python train.py --balance_loss=0.0106 --n_groups=4 --init_std_router=0.0163 --seq_len=256
Below are experts of layer 13 (counted from 0) of a mixture-of-experts language model. Rows are named gate (a neuron's input weights, with its number), up (a neuron's input weights, with its number) and show model dimensions 128-159. Each number is 128 + 24 x the weight over its row's rms, rounded and kept within 0 to 255. Numbers have three digits each.
Before each expert's rows: a language model's description of what the expert responds to; "mostly gets" lists some tokens that are sent to it at least half of the time. This comes from a sample of Wikipedia text that the model never trained on.

# expert 16
Dates and table breaks. Line breaks and cell separators in tables, plus date prepositions and month names before years, such as in July, On, since, November.
mostly gets: "On ", " until ", " On ", " In ", " May ", " at the "
gate0:135125079138109102172105101155131162167130118119117159155181116155083111096143071115103116122156
up0:126117116165111091144133072118097154162121147113127112140093095170142071126111136089122138144133
gate1:130110132113132151130112120157124108110118107084121156171148121130149142097125129164118131120138
up1:103085158178118161132092088138136117140143110137097150104119114105166160102142165140154136136159
gate2:144145133156079148143108155160156095114106126114123158124125127108151126127065115112128093108158
up2:142113125186101127154130124143118098097137116171087156160138146112098146094148130138110071125129
gate3:133116165113152110148148103128119106109129081096103184163147103137096170150128169104102141156096
up3:138133104114144128106080137137129141114103115145148116086140124138127125140131127105128086163088
gate4:108162098112135138128168137146128064139186120119109133141123159132130118137129112122110084136114
up4:126140160119167160128097123127088171127131146119157148086100111140114128109132118111130109123090

# expert 26
Coordinating conjunctions. Coordinators and list commas joining words or phrases, chiefly and, or, &, plus "than" and comparatives, as in "written or co-written".
mostly gets: " and", " or", "s and", ") and", " &", ", or"
gate0:120122127155138156133127122180094122098160147164166139086114149114100162086126113179106103124123
up0:162138132122084134091090095122118137091179130165152142125138135095137175197146151121108153171084
gate1:124103132114120172132159150154132130107124141130160153150100201147074117111132084120161088150136
up1:073148156128113121139073124153113164120112179161142127132144104097134090139130139126124118156083
gate2:142126122172135169173124142088104148114140107122154145137148140116097135134127105155105114132176
up2:119085127110094117112061104121079122114112153121107126122140085080152146147113114123095115116119
gate3:061137117179101150146117165121121164092117106091129126102155122109138162131152108145100144112127
up3:099140095184128136105100130157158126101118086124126121124123133169132135111149113131103106124105
gate4:141125124165103173142137149142118169161160164115139163116133150108078115179140128093141123105135
up4:103160105136140117133110100135132084125137075128101178100105133125168117175138127095122134104157

# expert 15
Nationality and place adjectives. Words after of the or in the, mostly nationality or place adjectives and names before Army or Empire, such as Russian, French, Ohio.
mostly gets: " member of the", " People's", " Syrian", " within the", " Canadian", " French"
gate0:157165134116109144153137129136084112126130147130138134159136142092138120143118105166112143113152
up0:118154144115167128095134123116162096094098088132153142114114161092122124136140108083110140119109
gate1:144122123104115169104118134124151117138100146129071137130139129083152144141119117103146107133114
up1:140141168164103134165106103125095151160136166091152119124166146144123156149158076128083126124141
gate2:132161123193103194147134095127098131171143126121109118131083104133098142132145135163083136113107
up2:127095133137144142138132151141135152114117145139121098102088135125119165105172134175115144176127
gate3:111138138120095126160154138125113145115158124112146161104132156158088110176142165128103144104119
up3:141130155122163129121144137121112146127091078125138150093126104110097152149133146084142177119090
gate4:112127166101148128134123118166115153132148130114121140131145078113142168099161140125120118104141
up4:134064111114166104120120143126135090088142130079087125112144118095127145085121172129190132090096

# expert 31
Of and separators. The word of in titles and phrases like Life of, Birth of, plus by and table cell separators after names or entries.
mostly gets: "\" |", "L |", "er |", " | — |", "i |", "a |"
gate0:165138112107110129115159108134150114150104133108131148203129123104103132161135113146102105115131
up0:162134130154123142138074158074158148141140141145124112124146071102130135130088134115141129140122
gate1:125120144110114157152185130120087126088111152147102097122102143115136119114129107166132134147103
up1:147118114090110157171141096093099112083138101077102153091147148121109148182131092145169159122134
gate2:116109139135133167141177100122122148139099108137116132125159136154100148168128098134170123098131
up2:131122135108154128114110146146172127136114163085135124140146113149112094116131145115111136150081
gate3:133151102128112089118137130105143149143109133115142112103120152144101120154115133148090133159139
up3:107097112141164143181148151135087144125178106117115150116076155119103115111162120120145084119099
gate4:163112100123139101158111123160129088123145100142129128139226141083128140161168103141112101118136
up4:145156106133080097099098126131172113133123123115081133130172127115092150136090108100118175099142

# expert 23
Math symbols and capitals. Variables, backslash commands and letters inside LaTeX formulas, such as \frac, (A_4, X(w), plus capital-letter word starts and acronyms.
mostly gets: " \\", " \"E", "_", "; N", " non", " (N"
gate0:176133126133156157131158119106105123108138172139123138181105120171139145161094108155124129070153
up0:143110152121156132139129122146110174098157133095138111146140197138126148087133112110144160162117
gate1:114141168146126144150134141134129144108162131137085166164109138113105106123064107131139161140102
up1:131129134144098149118076106094149138138133148150105174149145099129130101118083124102127154184100
gate2:123125122136121118161141096143109152126092170125160150116160104122092114138114126118159109094140
up2:156118157093114151124164135115133143168134102106134147147091135110148093151120102138097114112140
gate3:111153163095135146157157130144136146095111147175165105101126131090125175135112145122162130064120
up3:102134140158135101120077113111158113114138126144133132180141164090189075145143141166089164182166
gate4:141130143168106153115167144131130127141139132122131111162127170118109111100090144109129134131106
up4:114128071150108131097127158142151117156150149133136091090143119113120129117162143109093149191128

# expert 2
Word-initial lowercase fragments. Opening pieces of longer words, often scientific or biological terms in species articles, such as hy-osc-yamine, ch-romosome, pl-ump, mon-key.
mostly gets: " Pr", " Mel", " McC", " Del", " Sc", "osc"
gate0:103156115120139135149108148145110136081174100139148138106120117157156148149185170078120100141127
up0:134133134141157149116143107110127087093134113151142119088119097148138151082141135119154102135091
gate1:106133158140164120134125105141126128132180114119126150133133137153076122135153113122101107124158
up1:199145145093079070115098124122090130138148127125145090115102138101116103126096119125156140100146
gate2:104137104109124165146140119084144123139111154075137142121135098152109156112106138131131141130117
up2:139126104160162149146124136118142156127148183136122107130163122111141128128164084138121102116162
gate3:086109102099154121153122149139118145100101153140176155154141156131157112119085082150138128146124
up3:102086113140152098125108123116153153125106142115147155096105114159140095123086123143084124130169
gate4:099108130127077142127146093139112154102087089149137137109121110112103122115153125135145063170148
up4:162107124103093151119087128099172161126120110130158093126120095167168124109130133138110097124113

# expert 19
Numbers in tables. First digits of years, scores and counts, mostly at the start of table cells, e.g. 1|968, 2|016, 1 - 1, plus position codes like MF and DF.
mostly gets: " | MF", " | DF", " | @", " | ENG", "2", " | GK"
gate0:093100099162152126156131116136123113103156140094178115159116141188094122138141105134134163171122
up0:120127111165121136141161116133151104091124126136148117125099139149140132149136121135136140155095
gate1:102147154129130140099127119114091136092121163115164122122137123144141133145131087090155149124135
up1:128119131096125133124133109118096136181128148149117134141141128113066130136129127100128130140141
gate2:148113109094153127112109118101098125165134135109145128165134126145099115138144112120167136134156
up2:117143126129082105123079118143173134164143108152112099147157140146161138149141156113100138096104
gate3:127143109130152118129124157122122136148179123141125114122088132119105127122152141094117112146106
up3:143108134108125124118122091101114176136092116120096136102118120132119082171109166127125122129144
gate4:123160097103133132147139135113136148139185078111095170105095098106150127092108139138147139109187
up4:121090191130109169118102149177106153133108143102116137135159132111089157110152137108096148150166

# expert 22
Common noun stems. Noun and adjective stems in expository or scientific text, often after of/the and before a plural s, such as cell, law, field, organ(isms), relationship(s).
mostly gets: " cell", " port", " law", " material", " field", " special"
gate0:140161098114143098105076100146123085102119158099165104116136114142080155148111115124133133160068
up0:103135109098091086124101150074110161123151153137149154150132128153110183147140142127113116148092
gate1:084121111160141092112131102129142136138133138146123122172129113143087119115080114104120105145077
up1:150127164153116131081158141092130107133119111141143142139156134130183080175126135158146123130130
gate2:138097115120142144160133170090105120083152142129120139114133125162159134158161156142156150115104
up2:107136133167110090126090159124077120098046143140143123135166126117112117144154175117105132157115
gate3:108162165116129132134135154185141128087110108109163144120124127158127166124137128183143122081081
up3:137175129118131117132153187127136115183090127143156087112161143154088120127098124124140149117087
gate4:108061125125139087130126140196163116162147129132137132126115142116103162122116122149141138123161
up4:114120111132139112135136094141154135133119129147105142128153145121124137129111167087120117180135

# expert 30
Surname middle pieces. Middle or final word pieces of surnames, often German or European, after a first initial, such as M-aus, Sch-reck, Robinson, Black-well.
mostly gets: "aus", "uss", "ör", " Lind", "ß", " Wood"
gate0:125125104149117147150165105145119101117145162163145135095111167110135135117104118156150141107100
up0:142116129090126111153116124149116169146074127117081160132137085092099115105117090101168133157173
gate1:113123093147118134120128108163133091105165134103164110120147155119123146143139116091119122088088
up1:136149124131151082090110144104134136151102155102106135116119106125123121173116137095113154164146
gate2:123082159051165124122139144112142126141110150092111115061125155124156121114080104129121125104136
up2:152135117170105094110146120117147139110116153129125089144101081142146137090116129142126133143134
gate3:177113144171146128119128171171117121074153104097066174136106111140161154115120124155120121131111
up3:116162129107155110112115144092171135151150128115135075163133142148149149091137124135127138107108
gate4:163118130109120135142132138117127141164082176083127121104152173107097091130133126162140111140104
up4:154152092126134112116129179123108145136146096126105136128153112164151127090150092135135146161121

# expert 4
Place-name pieces. Inner and final pieces of proper names, mostly towns and places, like -ville, -borough, -chester, Swan-se-a, in lists and results tables.
mostly gets: "ville", "borough", " Lem", "burg", "chester", "worth"
gate0:176125146134148121106127100099116122111148164098116164182125135123102084124092142116115117123155
up0:137114124169158131103125147106129121158145121124131175131151141088118134155144171100158117163176
gate1:068103145087186157111149181107131143121159126100120169106157178114095152125112117119146148176155
up1:151106142112101119165116117163122147179076127132111096113092134133132110124131115155157146137094
gate2:163131133098117147146109114112121101116186150122099105158141135124115140172145120109142110166150
up2:131132131122111141122142159142144127116116147121106079120109109123155146132133103120113163118147
gate3:137112147126148099117112102133152104163109146137109117134119088082130164117172123095099116105116
up3:116131120108148095115102115077153121152099102163111141155171142106135111106128124110090122140130
gate4:159138125154156090138165140104167159132137161131130114116146070119117128147103136134159127105144
up4:145158150144095136134104108160177128086091146129145109109122091112129119127145137105131120147092

# expert 29
Music titles and labels. Words in album, song and award titles or infobox fields, such as Label, Producer, Best, Live, Mix, in music and television articles.
mostly gets: "- Genus", "| Best", "; Label", "; Formats", "| The", " Live"
gate0:114101140143121174168088116139145130135132156175120085107135139091165078145107156174127152076137
up0:132118111112109118106122136174095130170131117144132126150112114137132124118142133134101107137110
gate1:133144142120095171153156127154135085096106120109112098136142110130159111115122143119115151108140
up1:121118136213115145142111127110110162147198082168141120103110110151123112125126093159143131129150
gate2:135151092129131092103160075136117137120164108154092137125127139110077137118121132128112112123133
up2:147146123072104120154144132116110141127162117132116098152138131122171106126143124142158137087157
gate3:146131132133172182107122119175124124146120118146131166118115139126123104103151103125146161104099
up3:163105130123161111134152123153135111129125127129087123182141124145129083117078117104121140183087
gate4:100135106120177169135150139136130108159121138146124084121143106104130124092143117141081146080116
up4:102107140079111133090163138128130082127135132110156174088187070147155122134164144123104089152105

# expert 11
Separators before numbers. Slashes, dashes, colons, pipes, opening parentheses and month names that come just before a number or code, as in WHO/ICD, "2 December 1895".
mostly gets: "a (", "/", " \"", " / ", "i (", "a "
gate0:122148130127172128131138130099138101175072151131135138123100097092140091100123089140158157114160
up0:143145137154162108129151144143112122114099112144110166123140138135115113121109064174131133110115
gate1:132129160161186118103141118129155155139180108138108115104151127118096175095147106152099106124132
up1:117122127122116097159098111137142175181128132099165122103097102159155148142105150127139163087091
gate2:148147098120122116145114096159121142046113123136111174088143139105180103117148151131121128102106
up2:134150115169117121100156169140122125066140126154108154079093071116125090051146164154156107086154
gate3:136164117138088141154119155130111110100099164121142126133115121133108087126120145121080116097073
up3:163143130156109113155144117160141090107097136100140112137142112095123102122104128155147122114094
gate4:121134129144105136173189117119118170101137120144133149150109214132146113147122091118092118120163
up4:154160145115095185167154139173094149095094083140112120133124158131095112115140153176118096118111

# expert 18
Given-name endings. Endings of given names, often female or Japanese, in cast, team and result lists, such as -ina, -ia, -o, Maria, Steve.
mostly gets: " Steve", "ius", " Henry", " Maria", "ita", "aki"
gate0:137128138070115107157127081120133172132142159118153141108117087124121112171130132174123115107146
up0:115081117160160117105142154107145162114162124128179147088113152132163124082116136138132122126096
gate1:159161147111131114140133189167118123091101126144077137139143188110127141136144113150144108117110
up1:079143152135138110132131089128138124145156125158150128110153133146131137101143120111088128150123
gate2:127139142102143105115152079131079105098127134131134113134096148118166153153077151129168135129130
up2:077138159105052143146142077107095121108110131131095129111169180095088133151123132146133138122133
gate3:128143151150112170121142060176130133105134113130106123135116162148117116109116142137134147139153
up3:144142132081125124145099131117102107139085090133160107185115108148127150096138137103141120081093
gate4:160109138153112175143151154132097140124115140129126153126117131138154139095089108142143091088099
up4:088171172135112143110131103122139171126135090160150109155100113153166117157152150162113129118131